From a checkpoint of a small mixture-of-experts model trained on Wikipedia: 14.4M parameters, a softmax router.
Below are experts of layer 7 (counted from 0) of a mixture-of-experts language model. Rows are named router (the router's row for the expert), gate (a neuron's input weights, with its number), up (a neuron's input weights, with its number), down (a neuron's output weights, with its number) and show model dimensions 0-127. Each number is 500 + 25 x the weight over its row's rms, rounded and kept within 0 to 999. Numbers have three digits each.
After each expert's rows: a language model's description of what the expert responds to; "mostly gets" lists some tokens that are sent to it at least half of the time. This comes from a sample of Wikipedia text that the model never trained on.

# expert 42
router:484504486473507498531474525452477475515477492549519502495460483537475504483533543528513519489505510503536502462488475451514488517492520463504498533526469498524491484504485484477515458495514488491513542447523452463493516532519503516509535539516505512484463519489422530518479495496475528510539510441505504517522498489517513520480519539477540508513467527477509491508517532471497554508511
gate4:492482451530541471513471488499465444515497490497503483559433454506503496550507460520505507513489476507502495449503506470486514516517485488493535501489498511470524518477515497462481501493460481460524512511508497478479495490480516507534532513524493537445507514509489470511508474521448541546502459477530464499521486523513468534502477545478501477510502458487486488463477485506487472493536
up4:514495508484429500534474483504494500500481490475492517504540477505514539487522498519492426492534526466526505480485525500469508531479476488515500499548506532511502488516541531483493554511488534468531481489451508521537504483502513491512540483492544506498490493483548448479509500500505491544535486536550469513503526549519475479513493512459481518479529492503515525521497509460505444480499
down4:457506505456511514563528483505494497497513465472500495504549507500476526540494516474501473526520498495502475481507491460523518524494525487461488506459515518507488501477504508452515490477484483527489509540475504516490511498525501493539481503502464503490493509509520558523500413472533495473566483516480491509529498540506448463546479472496523499464501480538498538496493504526486491517553
gate5:444491485514510476488477463457475495518506517533489496504506501528514506490513506494498494481531483516469516408482546483502505514502522514460504518548470503501459500479555538464492506522565486496487506543496522503453476490512497472502517530501472520483510524520543522511536458488477480503500541495501467525451508527519474482503496511490493500522475468501534481533519500545507500548505
up5:503505511560425513523496520521528496546509487514522531500472531474516492513541476510511495487497484544475454502523502482482478492538474530497530500544507514496521537504474441473506445491509488516496555475497462471518499533446481522548489510499520507513505457479515450463498518493498490475493509496483522549495496503490475499511501496485504497478467469517465519491501473540453503489519
down5:521496519513458520506479507512488498487503508519502511493505473458482466485500508496483510513483488533479452490459514476505479514489499500513501658526536508493517475536507501499529499493469479480529498515492490479490534493478495508529527525516517485501485446485530476460524516488528508497464501521519484544494499521475504487516486489512488508506486503529480531521462550504456518515492
It responds to: Common nouns in prose after the, a or his, usually before of, to or in, such as use, role, part, number, version.
mostly gets: "role ", "part ", "number ", "version ", "name ", "because "

# expert 45
router:500535492481482509532471547510450468499473474512501487499499459507482516508529493531519507455475495521534464487497503490505496495509490511552539549495521524496496470533488475469514476469539486448521532490521492470465463512542507516552500520502483530487465501485516502526475439505486502506526520488471474531490503519468502512527519574455534521519483480493539490529518527496499500523508
gate1:500555492519505495549493513536496482480526471463477511530500507507449514524465507491484473511483500468532500469511482480545530515502478500528533531479514538462516467528537495477509443516515472467496481486478472517503488494502519499518508498525466492498510464458506496515527470554484532523466504488511478561478496474536478524498545544520513532511516488514468510549501511547464502490498
up1:506490449442511508464533486489487472498475497548507511441496544488514488516476499477509498515492506529509477480501507529474472518510506513530479496529507486480468515511483452526494519531474490531539430488511520529504469551500521460494535510495493479542489422493476550495494494494469504499517497450510495479501481498514458525491479512513528510508526485513483504483512507495455508444529
down1:470488549532505502507501520535419505505474523525438484507482492488492521509471532521502516468522479519506478462495546545493472479490488522534519389496480504511512479505479489490483539508475500508515500483481505523472518481456520478469509467529461488503498487494494503501483502487534529508513532484511525513491472510522476458518491465462463508482463491454503488495498518488490496497520
gate2:512496467500449505525531493481488499478507487463503504470517493490478523483540489528534509468508488488502489526524527488520475523454503516535567516524536515522500513479455491477519538487519458497522521515501504481519490478491482480540545541552493519513500518464509517467534498498471509482481542443516459510496541510518524466482554503452531459518513493494473508521504492479527505458519
up2:468496512533493506500488471487514499495502499489501464531488486493482527527499497542504505510474531518532503488496505510490486468517497545458467496468480466511483570501504478560461485495509494491459527492508516508503518461492497478541496482438511470482508533496508520491579521481480450581529482491492524507486513519487480506469524514486494493493437535532503506511529509507491534537498
down2:484513476491509506502521495465522488541492510516446521453518497498483474537503560510485484488502533490534482453554541475501479486480499478527476524498500536496471538510464522464549485508492490481500503503492458525534544511470491519471501467525495494506532500511524488516523497465520498487500538479494519518531471511471482517534494504507477524489503456490489510457516492465484528477592
It responds to: Middle pieces of non-English or technical words, especially Slavic, German and taxonomic names, such as Atmos-ph-eric, Zer-v-as, Puccinia peristro-ph-es.
mostly gets: "opter", "ć", "erb", "č", "ß", "berg"

# expert 39
router:457525515484524525530472501453511489534473477535498539483473478521482524481535537519542526476516532528498475499474453483523499528490495484532506527484516543506510482482480520487522469475533475495548498475530483499482518502538503514539510529496463536473482548477475521512477460487482517510509502482465464556515527482490537509473530542473494508501479510460515503520529517475484533505539
gate2:458459491513467519458506519499477501495479502491499483466464500534540465482540492563474518502499505476526462499517462469501472497466507531518493508496515506506467502517479491480526449466477449489509494451474483503481512460475512536515497493496497472471470497472516500515468511535470454476531507458546476459470486470510465557472523512495487506514439507507500487497498491519523484507511
up2:520515484483523464476518499512547530464550487490497474513539466517509443545490491501494486517490469446472513486483513517491470519470523473479558498483515480497522503507507482449529514512514527524442510464514478482486458499522486464549484520472517499527480489522486493521463521483525480490490487482495526508522511461500522542530455476464528512470494547469507457521498510498476480496487
down2:509520503540482524474481539528541472497484503481493469489457469487555506482448480537473512516479481506476471511449519534457477518536542506517536427486540518517504493511487513498484481511495519518492486531477513499484505521531487490526524550485506527487497490499446481495500552526511495498486519474491528537501507430532500524507496507479507487492473494484496458499531464462498472503503
gate3:511525505541487523437521507483502482513499509514508492492470490510502476502498539492541491466466478460515476507466541529529513475540506501522443499515543484471520533498543486489556474486484507478475481526464502496520504524558480470483501506491521515490497511444511485472501496500550484486483510496460502508520494471495565505466487546504495480523487528543504518491553492474488468527479
up3:477483494476539488480503508544474467467471499483483457518513522526513561534532456482484500485466492524527510492451487479487502506500497506514504497524454484509485517483496489498501533549510500480546525511494472517519484470507456496495516486528503511483499480561522561535518505476471527534490519463487434510503491460542513506543509466461543511510547491498513522487481481500517490489488
down3:478514504524492496466533495489526508489498452488550467506428511515483504451486510515518462531496482475456481529475568511513448516532516510520528483518544493529534523515514503485486483503490464497527476491490466517473506487516547485512564478487490511519472528483478516491545495507479507510524509484527504495479510486452484491537522540537501527491515472519490517498493541478536488494466
It responds to: Conjunctions, relative pronouns and subject pronouns starting a new clause, such as and, who, but, he, She, which.
mostly gets: "who ", "she ", "they ", "He ", "but ", "She "

# expert 19
router:468522510462517492517480509448467474494498503550505487534459466534471499471505509515505512479493517537519504481507466480515483518486533467537497532543469500506472471508493451475545486477517477485515518454532471505458523505521473505521519525535464498492492516475478534525516502487482508552526520495497483512525527518493499506468552530490533515459479515457511477531546527504475548517496
gate8:502535529438470471521502505463496512531493465498484526510478513468483552498516473516516528506464508525487480529487499478492490492469498487497506499515516468516487531472530488535471464494507496504527458488516536508494485487553498504506464479514539508514486497436469529469473503553479555466511506494489455527461541519514498483460519498525494502500479518504549449496492473515465459487494
up8:465497518507463502474508513463540511495543479486497509519483503497480532442508510521499534516485500514494496511478461474515487506527534482536470495514499474502552491431499491458494477457475493506464532466505496486482477510545507506508492544500492462514514495486477500476511515512541497505518458533525547525528482486498489444469569507503497493503447492526521472508519500512452512455479
down8:554531511499503563525526492490515469513522495442513509531494490503477541494505468526511488510505484505456466522505512489469528544538474462517478477543500451483472563515528503508483494487479488524498535498525524492461528442541496522505474475565500516500518484500469514513466502505516512482515477550496461500494473482488479508477512502491448516500489478540522481525482506524498497490502
gate9:514551477455462491525502498475496457530511483475510463518539467502462551483553476470514502506453457479505507547509500515488479482502540487509497516500531516499501543530504493490509513488532502538532505476479513519468496539524515526503507498544453503543480491468504510479487506508461527449505471549467524543500508491466509486513510516520501500488488474541500501543518487497475514450485
up9:545540483495472535473513439566530498528506532488492538530485497485492452548509511494492476504501480522494520508510447521481519537506525527509503495490471469476529482511500541529488539478512531460476517483498515510484463497501449478509530507519514517497451502510480473500432520496472518478504482516498496479545482486507502508544512510449508522489548483505503509539491463496490495524489
down9:470456480505502501477474491477489507486452485515509500507500512522515449491524477454513513487490511515493513485484497471471507473489487508517522419486491481468516483456509456520475490523508561501518490486484512500484454489504512521525502434519469496476528538514532491520520541457529486511507495445485534490507483467523469459461546474470496496474454526467488499511505492492544510503503
It responds to: Common or title nouns heading a noun phrase after the or of, such as University, League, government, War, football.
mostly gets: "University ", "League ", "state ", "House ", "football ", "government "

# expert 35
router:512517473488494499512510505493444481494465475525530513523449487530472523466558529498507501481489548522503482489487456481501483505506509509544533541513482516504501471516498483477507454484535457497523505457519465506487512491505477517510512503547478480457462523506480507520463463482486523497539496479518496523509500495481513490491525525472549568488482519467500476521525544471475552534512
gate1:491528504516474483510472497510488505545538507516532504507499536493468548479483519522518525498477540475501472481534479484533506456488555490489533553507514500518514526502510485537490475526483468454493515458517510531454484475556489509482495493488516477474460502491473483481566539464502535519497485502501490519493494534492494507508482495527497511479478478465492528494557552490444527491514
up1:526502508476503488508507491490475519469483501470515534558479482531457507500486488521538481510531544477552486486500477523476497549505491504474535530478473478530479510464476496499542498464516507543506485527495560487517547462487488526537498462523521488500500507526546519515484495520503461491494487508530517450513506517515461498531499519490472462512529491524502504523455492487481484565542
down1:532480540446491484528548508462451513496492527532508478498494491513481515515539499504461482466527522463467529511509493496474514488481508498500504516504507536483470482488504499506488482498444523528528508484492490501487517539492495497530524582493516487499475497499539549476498492530513473524475485516509512483486485509484520468497498456512505504575457496461485460489461491544508463501550
gate2:530542545480487498499539468473462496494478508471501485538496495520485568500490504521509542456470504545474498491478506477489523510489470513548469546503499498483523498490512505540510499538509442515537492528477512517481513530527504523495492465524513536471509484481527531510508500514469452493491509512511551498509513518528506524533480490546539551545481503458493481506534509519459516504513
up2:488547486512464504543477511539536502487500462499497547503478488536516464505520465465507502528470506478498517523533487493498499526458489502471510499508506496507476503529533473472480493497546451503484459477474455473508498489544487535504467524488488470536529451512484504454477466535543457519484470493511477509462488490485504518508507516458474524454514525507493525551527509469535491503482
down2:532458528530521538501523480511481505480469535544470495510480485500507513471536463491497457470525593504505497527512465461458490492520508476521540485499514508479467464543515510496479510496487496495512471504524483541501513527501489495511520490508496493529507525510482554478494505484508487494513549496450509540500520474528506527470510524518518501531490472467493488512566465525522455497489
It responds to: Month names, and digits, commas, colons and periods inside dates, times and figures, such as June, 10:37, 2,445.
mostly gets: "June ", "December ", "September ", "November ", "July ", "April "

# expert 25
router:483523517490502509525488525480477504530462502495534505511466484538483516486518533523525517472504516513501495489460494447538499521484522476539524521534493520532471476532496476476537454482538506479516547510522477502498491458523461531527545528540500526459459495501485502544494473479489527538544529491464490549529547496500519521455507526485521531511493504473518493504522542491492526515495
gate9:481526511505490494485479510510514488493508496491527540490514527503436469462468493517481485499514498492514492486518468494510504462505521535516465505501544529528449477499517503513539565499489515528539530515539476502478490489509509483509526525488538465443523502496518515536495510426549484482502553497481519507467478490447500486503493517497530495534523501489573497494505512489532474532490
up9:508522493487487534510484467521508509530478517490464490481504483470446543497513497507486501515523489544484509487500504501535463520541504539476550494471433459541444501500527521518482540538490505489499527533500509505502554505541490521497465507490476489533464474489448491487515479507468478533531507505514486423495494501492490467458484510498524501516522499526484515487452488535485490497516
down9:536510523509482500552488460486488481500511474435451513491515505529497499522531510511520508468485513520508519470533551494551512526518516488496536481488485503515485504500506478536466511483484496513503486523486531511521519507534455507499511467473465530514522463456434506492508448535484497530470518510494507491489515504491480539507445569527469490481506472491486502517521498518504435503512
gate10:484469456523522484497510578525496502504551495501521486488482542498493490441516530478518474508495501473524492528469514496496484472455500504530464481470536514456563489475527490498535498531543559481528504520489509505523468519529471505501503474478536490478480507494482466549515525468487535479499487503469520519470500515503515495488519486493517451534521458527514493518488476483529506527490
up10:508524493509519488496478541496474541457571521495489493473513514464549497502503502498515449498489526466459496483482521510470495474435546501472490500496511522482559476511549485526487481502541533512427485536500515494538456526550514487472529503517515429459490512521518460499483516498485492485478489509465521507517521501499526494510478500489502475496509475488485491496513507497514507485503
down10:531520555511486532488539502490484499498492517470519474510489478490456481511497471512480524482510476520502508504500506486508512494524474490482537334493499497517475524501489522524491501492484502478547493522492531535486530527461513506487488529500497518484538472470509476468510457507515491511519506503495464493510485517489492489491504469499478552523501484526525496486509521502475483510498
It responds to: Prepositions right after a noun or verb, mostly "of", "in", "by", "for", "with", before "the" or a name, such as sector of the party.
mostly gets: "against ", "between ", "across ", "throughout ", "including ", "into "

# expert 17
router:488499501470503484517464532497471487504479463523549503526503488509483520488492505508525543467483510514523478432504466495500479539472491501530509567522504521533468462523493461501519497475512488511522551468509483465495498491497496503528535504544501515492491494481501546541506508472466523517500534461512463501536500499489511507474525562458507506520464538506482469515522562491473524478519
gate8:502519491506491531500485535518491491552487466499520497475437522503499562522522495472499522471487476501558467453466512499504458517494477528544535508500529501485524553482471522520479507439472534506505495495464483497521498497504530471517486493504550526446481504497509563523512513512508512521496532507491489503525530481489513519479534493496491525471487547504489487527485517442493516518474
up8:471489487490479515498520518504474494555506538504468500450512527486453515501522534534539509472492517461495519502463503487532468517520502526467473484469496491487521485504526507476479503482528533488515495502522509462496488466510492511468502465464501519463472517543448522487512502492536509491503480464525481508506474467454505538456488483492479476519479563514495467529504476472545528569510
down8:480477492525482512485546462454486504475526478504511493503466447452436473553518543442465490533493504472498500518515530524538477468489535516545503556537507472522526499509514461553509478500492543513518505505502526480532500486472489517496530489520528490498509515507499523498495496541556484462484497491475506534522466474493504492512547473478506501502503497515519504472520519503503495478519
gate9:522497491475483544507489483539471481494556477463495481500482509482455520497481501491504523517476481502528489489499505512474498514488535470500548542507500515514476537452492533513525491460501527514524525455496475455527507488520510529515526475493519537456522558455482536553498520504490540485509522456530481515517494543514526496486501531500551539502512543508474522518496524506463478479485
up9:523476533501529478512551501451493488464485493547503508549506528465526501464509537511524475511471470482459462469495527553519498513549524481477491473482559543476485479516448512529500505506491514505460482468493478528507536525499450510459502497492505530473459460546515513519484483474496490496491514491517538522478479485510544509493495486471521484505529473486515495494499522496514480476475
down9:480468534504489524520497543548499518523521500477505503514538479494503496541523512482494554533503482525537511487556477514495532458547487508501470554467501507522509504522556497514496511491580485506526524481463501485495473516465466491525453466486481517495495485531513479482486508507517518502524500490507542468514492511488503466499480463489536519500488459501496484530475507507486482425503
It responds to: Stem pieces inside or starting words, usually before endings like -ing, -ed, -y, such as st-unn-ingly, bl-urr-ed, ab-und-ant, qualif-y.
mostly gets: "igg", "Liv", "Lev", "prov", "conf", "happ"

# expert 7
router:492525515475506524512511514465480469522457478524520498521489501527492509479511550522537536453507538526526482501483487481485496538505537493518520541513495521518471478516478479482527465481538468480514486452522472475481529500508515528522512538513508537490486510476485542507482498466488523519519515485475458509548526499485542495470491507480517554531452531480532488509560535471476533495517
gate2:507483506500468503495512530499521462524514496520461505470510513514473547497514517499477497473484514530480476522548501481513460510502493481502511507472471535501487474488521499472543490499491483500510484557515473415486496487462498537511519422507491508476451482512524486496485514501501464475489457513522475550510479511473484549486492505491476507516513523547516486513552519531476492479559
up2:480527503503535471504474489489477517533486534482491468536485511488548472497537469517486492495553498459546457495464530500496496498524487486484549518510536480483507473494519532519425563504516511484483510510474548501505490516523502509516489512529504525493519512496492524507521474526469519498512555469469478447538508468534507485548485501479512488499529507536494490493461502474546500526502
down2:504510555504475531499467513494491512520505487493492527534503518508535519485520517494488507480541539489473507459513528489486440504508497479500523589477494508486489503454511562545479484548541501508495545498520503469477473471490488512518500506488514532529513477491485554510565510502488510514499474507517466497480501508497499545471458504456485525506500489524473456534498488492517513496542
gate3:499495479518521444491508423488484499508482522480501529494461556512467540526516503505469507488483483462541456496530528493518490466507507433520529506530514486503522471494477469467479487475526551459532478544528495498492482507494522498507520495481494530485472520508541501486441484511524509498479514481488511574466464506512507532480510503492512487495513521507483533495506499476520459488509
up3:512490486511512481513485512518470495474448542516498501549460491525508524516524524532505531524467499509475472523510475510512542488483533542475482492485482472510493543525526476506518498475522496528526480514508478513463471517506458474495509470533500485487518482527497527475466506535489457477521478493483543516467468533558514505534509492482465506529500539470519502501461416507525474472522
down3:493491513501511470495511483502445477546479524536565496475486467493461481516498492513497474468537484479527512486482487536488513486478526504486501482487480488469494509518466481501487508544486492522513450492532476479486501442527485510472530485481574528527520523520500490534503505510524517504468497480504510480457511542483488494498476505567478495531453546539518488502507530530531503452494
It responds to: Words inside the verb group after a subject or copula: not, modals, been, infinitive to, adverbs like initially, originally.
mostly gets: "not ", "would ", "been ", "could ", "should ", "never "

# expert 2
router:479524520460549516513453508467469502508495461533520499488476484541471510463516488502519536486494550547483515466517475478513474524505516489495516527523494540500476471534490486483532472473509463490503508440553479461464526506505528508514527514528467509505481494473470528509470481494491511510544521470495496475523512488478531515477516535456511543501456522457505489519533528500492540498504
gate3:480513504525474530499486538463480471484504542499496474515511494485484502470495556523500517519530454475506492510496470432515517509487460481500499521537511493491492515515455492484520503441549480494530541489486468476483492463581482485501553472498468509514513500482496498495523499497512505537510500479473455508500487486522509461558509540482493519498554497484513478539515477472473501491520
up3:455518491514498490473500461537501498463515521519478491530503508467478482463489519517539497490487515450509501490491510493498521501490490522497519497476472454473496605529471542527501486465495474478517520517499491464500506504543481495506485512527436481495465500517513498463487518466473498465485505452484476502501468529512550506537508492506494521539539508557486500497467472472497490478521
down3:495552506480495519460512500492546495521531527468543502514470495494506478492484454533495509480496497454523501527480506517477504515486487512483508614498461482496493474499487480520549510510469517526468509451534502498524484523498484509477523496525490516511474483478525501500511533544506467467522497491503471459512431505518542497516503505495549497520483479528520464485493494484520532487481
gate4:522467506506493484510523455487502495517505480473508504485489543530492504466523543511484502482473473499511492451480529485529499483509522507507539517520446486556508532480463522505474534469489489485478494485477491513503480484533495486482488492504486520452487518500443523541523521485499479485533483510459460520506501491494521533567496530537520563566502557498479494515486506506502544517517
up4:501519506526495492473478510484441517458482488470538504508436507474527471474506504504520469506483539481485495509528429521511528527504464460498489494471485477545516514494472494493503503540519466498532478553478478471444515479518521511479501512486514494443469481509535532475477496482512501530513534496539476517515500479501529503456510485488489519507461470514535513532459524524524480491518
down4:495523498486505486491534538518488486494549496532508484504513533503515496527511478497495486558534476484520472504473515484497526519455469571513521585514485479465506506532492532487476529495497490495507492486505491500585502496533518471508510502508541494517518523473520517495517493521517483524520531497472483510527465487483526458457476520524556528495495506510516545499478534532532493496530
It responds to: First words of proper names and titles, often in tables or after pipes and quotes, such as The, National, Los, Good.
mostly gets: "Good ", "Los ", "Holy ", "Golden ", "Swing ", "Did "

# expert 47
router:457530520455513486520531521462490489548470462542481497497476481514473532490509525514544539499505500541523498474466496470469507509472524485502524542508508548503502499508484435467524467487525452482503515483524490500450498504514499512517532521528527525492479537486490518511493487469478520527532527475481469526516519473478522533481519527493538532508494536469532495524515510464463532515522
gate2:530504484493522526498496485522500513475507471508494516503488514549504499528482546541544503504486523484505472486469515468497508504519533513504470493504474489481504501506480520439497497475542495481513489482510453511441506502534455494489520461509508504508490435522454491464473521475492437459498452448482500500496503475520483532514480497524470529534547561510470517506467490495489513467524
up2:519490536511499492478501466501489444515564525525483508506531475542495477477492535502517487524533473491533515482526476453526490477491449470498467500486487459457500480500487545490553556483492494507464509506507530511499487475472551502508474524489513543487506493494468473496529522499478479492495549493512465467536548510534476510528526506476485494486490475492519482486463517510500544517462
down2:455489544536451546495481471535495514495515504480481548483494499497558528522510470475506521510513507494502489489482525498482512505520518519487519437462491542518513472490482461534496506496504492537513488423517475504530495552520494496555504501479522551511486517504524546474529509491485521542495511516511464499514479506486466463482462483508540507520514500493502469503517501497475464541526
gate3:495502479496514516472485534540518537492500508536498520505490532497493481507522477474478498496513506491466498515504544513527496491523502503508498493556443479489486484499533430455508466504496511453508505462510502504483518512516528532486530524508481526512474507530513515486459482535481516499533471467448450522474472438503515532451494504470528516495481552492505502474526470474554521502535
up3:550513538503553458510495507477490471490485493511520500502515513518512513511482494494537538487497465530517447507522505480468489493500483511537553508456506461464501525538491509497474486515476530567493514504483471486503492533470452444518471484521503460483498534484474468528525506535476456482492492473551518473487501535504503507544499488497505535496533456490483504509486481487468539476507
down3:494499473495553487508499486470544484513529447542486527525531506528452452492460473498518466499482513515499488514519486535512476490496526528480506590502494459473500505502485530454500471483498532536496481491492466488457508473487472537530486521490487496539537503512509487476475496479510499513522482466502458502446501489516494537517474505502535534527516561520466506495477500508502499504508
It responds to: Main verb right after a subject, mostly forms of be and as, became or called, such as was, is, were, as.
mostly gets: "was ", "were ", "became ", "being ", "because ", "received "

# expert 23
router:489529510463511507561478543462469475497511478553519489480488465527479512489499501511503522495498550536495504495510474498537487525498506487515537541530477538495470492522496437477538468481502467486524521451561483488517505500506494494534531529514463541490493484475477520514470498489473527530521521497482492499527527515483504495486517516485523553473480496443546484526518543497503507512508
gate9:516521505497481480480480503467503521551488492499504557530519451501498531500499502528539504457495510549495499472485475460490471501492571489497496541449517521511502494535477477468487501515537466511482539529526513506482534477546489518492512557530500544485493508511480483544467503460487529538542487483459489503536511503485521518512510512515524509445495510509515482511537489517491500526533
up9:494512525530489491503526490544509447486506475478482479502527520495519505508497494495487502503468472455505492480505513523524483488541479460499439497463500544518454489549504490484524507522455486513506475521457491486489505508500501532511495460489514514505491451512458472492494523490551512462505498509528481482473526472547534521498555509472431517545503518564463518524481512514511495488503
down9:455502477497477485470525456488515493568516485487501543492487560465521477537523528486509505512516528485449508493516509526530544486448479489495526570497479467512467472517493514536509536491476514494492492511474463481490503479476518516536470486503480500494454491503495523499473518477504496518458462493510480528509528498512471521504490529510475482473482542490462490484530466532502481552477
gate10:495525466527519527455484520451510458520521510434510522488486483470496520466498505487511499500495464539498502470515452493498479545448512515503483515529539512515505515520477488508519485505548516490493519507525501531449491503559456534468484519480476496520499473478530477496513538451507472515514527467504535510468514485516525441534513521507502529519475485477507460524516536520519523494506
up10:519515500491485480574535400484489504530464522529468480490503502539488515471521491527505488491453500538475493542485482526548519495472517497440475508518500536477517465491487504491441497498499470523479494485508509501503505492485491486492510489505531511508524515530454522476477524505488530482487524522451560506508491514520551518489511506534504487516529488506507459490480511491493517466489
down10:511438465525537496483520486506490538449495519522499508491443492540479508529487535473508459505526531513537523468500498486486506501491477512412491490504510487478514471458512515554470498479504497544500501487547562484505524511514495502522494489486474485525488493505472486488499505511526532537504488499470445480491518566477476500462513526506493528489511504489513480510537477499506499528533
It responds to: Second or later words and pieces of multiword proper names: places, teams, bands, surnames, such as Bay, Song, Street, Smith.
mostly gets: "Street ", "Smith ", "Jones ", "White ", "Park ", "Brown "

# expert 14
router:493525517474523495510483510489477484501446475560545529501460491508499518479532508488509499475494503530524484477504484449494482515464509454519523526530472497525487495511486460460510463507497495495508551473540457499476501530531473514533527547531465501506452528470484511523508473471491506517521508486455483530501503478471518539489532524487532539513510519484546493532544510476504537497516
gate1:529478462532499534491508471507542456489507469469496475518449508516534501478508477495488497536480512510495477482496451520513497485502516474517500509496535493493515493545457484473478486493460516485534534482512433495491540484478475507507520511531504485510516468470482537529488457457484477497481491472494471505469515455536487546504516513509510493509461474493436508506576498502487522466507
up1:487491507537509496517501455514467512558472513532479445522465462485504484459500485497496493524488522492492507537466483522534501463458491523506491501517514501551514487471518502439528477485477504486492566505507530500477506522510479492532512526517474508475471526510479501482484479532518472521545505474478551477540470484495491463508485491492467527526491545479518532451475490471472507478478
down1:496493504494511489469563499526499523508543504545489490497504489482476491502455504516538516499468476482530475483485498496532518489490516520466458456501504489505538476503546508483485510507495473457521551497497444489493475525470539529472496508474496480528501484457509504501500537511442483503572499514523522515493511529540490469504485481500482517444480533488519466464472499446493537483512
gate2:506485462502527505542511515500471471507422548478510509490464520461496517486533510492497465493506482497483489488507470489536481503519531455521541510508534474500523481495532453518532469491527496520466505515487501528494513474442471502512458516482505544456488509498463495532509449513508470497517485464452496509486499481502474569496541499515518509513476524538480495468493485541491511481497
up2:551496522515521499500495459487489458517458470511466496468484522502488529527506509540498496511531535510496490517523506536528519523482547543542540489475495465529448479470491512465480458525463514517490485526486474476510502512463517469538536492506502453478464535541501505458458468509491484499519510527527514521482502463484506514524482491450470539486503476511513481465489505480463472486500
down2:523508497494481545533494515485521532496511495453467489557509512490509526502489499538523506540480549501491437494547524440493514505504520509468509501521509483541484492511458510481454480517481542490541502511481475514510464473541440481488506487518503549485499506458518513485498507535449524472531514493551498491476517477487527501494469474503486529536494496503543509524467495504501524518485
It responds to: Final suffix pieces of words in running prose, followed by of, and, in or to, such as -ations, -ments, -es, -ing.
mostly gets: "ments ", "ations ", "ements ", "tics ", "ment ", "ties "

# expert 30
router:518492506473522506518470520478448470487519483524511497479484487509474488507517504516533541504495517511556491451488458484509485494479533479509495562502512502511495478517488457475514502483536469498524543469516483485472516500491488543498504526525480560479479498464495510510469482522479550530540479484470478519492534495474551526482543562521529541524516503492486490518518534494481541513530
gate6:488524528489481542533460517519512499516491529503469506465470505487476538506481500490559541538488508526527499480509493553510525497559507498493515506489486510506495435450453496446566507479539491515457480505455501499463500510496450517476521473508513488467482490501473517503473504478466519517469472463493470491498476475496526517481460545496504494500511530520472517508490513497474518493500
up6:490512549497504451462498515527501476511469503492539552523482489487563470510471484526542505514492515524499483503506501474497497498470542483505527510552510527520519489497495459499504484419493523503430512484491546521468516518487503510520471533508500534498499506481503502490511528465500523483506520522460473485487525488491514467523539501505508480465524463526489568508462537519494505491489
down6:522529516537478481524524463538461483491492491488504480528467498483442529477490474505493477512499528507493525464516551476467492542525522476535521553517498485500477492470475473494458524520475512488492526457495551473536525497507504472492484478499515498484492491531508523475452538518529517524495480455451483494521486498485459451498464476509493492510435535498528489518520500517505514496475
gate7:436482541481500480508522503526493451490465499523479515485494524494483500510509510506575491458525497536494488498486515478461517533469519511547519506527516486492450478494487505511494520513492520512532492543469482532547471464520491469499487508488484542465481538459489550504514487534506504485532504480493534491469489505481555466512500564484513506533474477478495470512475485528502524475491
up7:522508492511502530532532477472536494502481492440524566501508493498447489498495451525432527494499516481469487490492515487517487497501504508504487535548520504501510518488477513521499505525505510495485524501518561505515518530520457471522497499518512506560519486499481541461466482474540440509477492506545509501533488492483469475482538492558474491502531479484525508512512485484529468533491
down7:482537461501510496510509490467508526499473463510453489490472541491449541505464464476488471458479496489497461521546488512481533537529529512532457479488512499533538501487505455503506529507446453535520500481485472489533489460486481543484519503508472516532474508495517527527508498490486467491521545527483455495482492522513495516480531459495508524506493504521518552495501504489479502544539
It responds to: Inner stem pieces of long Latinate words, typically after con, ex or comp, such as comp-ul-sive, ac-comp-anied, altern, clud, cep.
mostly gets: "fav", "altern", "cep", "hib", "clud", "Descrip"

# expert 29
router:472535505493525488526482500439472511517442450482516532534492477513488510478510513537507538495509507530508508469494504509514507519524535482527507526495504504507489460543490459468506498474517465480505532470521491466494523514498483504525525534537488514482491522447490498523494478461466497549539522471484492529509501472489511518492514544476508554488497508481534459518531572465500533517507
gate7:447499543454542504471474498474479479499490514522546472460492461496506533438533507488501527455491476531496449481511496486481525537504500495495496521490496494462468505472467509499526512558529511457522535505516469461491485509491530495509531529508481519522516509520494533522486542486493485486505470514456469473547508529524503491529521514481520532475515496498545494487481469508479529540504
up7:515498512487550519466476481501472502483498481508469497580507503521522474539477545486512545498554530526481517478495435467522510510459489525516509503504512490488511543518435473517484470536513513513510520493480518535509532472502496510472500531493474515488504452539473487481491504513479541500507472486488528490477509473517480477438496498501491540512507501505512512539532547468505511476482
down7:501491503490475538496514462491497497498508484520522527493499487474483495532533485538493503556494482474509506476493446478508525540467508514534482422524512473521490487535497502510476519523481550493536498493457484524505525505519500508510513519490460511466511503473487510482503418466510539481521489507479492519494513488504530522477484536466529493488494472515480468586514540515538505525486
gate8:457469493489489565466531501462444495531500499491526535469493453511492572518477500496511497478487509454529488470505499538499460508511509492518500514514490522513503481474510463543526489532486515488546510494490485571515522491539481518481495474518524490519514483470471496533494535468486531501511482471520480508498473464468465514500512511506551529495517496498483464493494532498504525522449
up8:548487483515541531539439483490470514467553502491455488506490551500541489498481526528486555501519494514448527491521474482502521524456482532510472491487550508497487493540490482473509506518493446521482509446505535485477503518485505490536573507495503520469489472517473485505496521522464479508534510493500533481499497493483512517490492520542482510472490518469522540474509511504516527506513
down8:532459495511523502511502521498492505475522513517463452477513484494507474490476477486482500442453551459508492481488490553531529516479533509467492489498504514481449482495482535499535504497506489492496480548517487493453491531487522498521505559508491470502443515494503477496467517538532549490475489518481484518507522459510508551536494555490507499466476503470492502503501462464469540504522
It responds to: Pipe separators between table cells in results and award tables, and colons after infobox field names, such as "Nominated |", "District:".
mostly gets: "sp", "Brit", "wat", "cour", "): ", "| "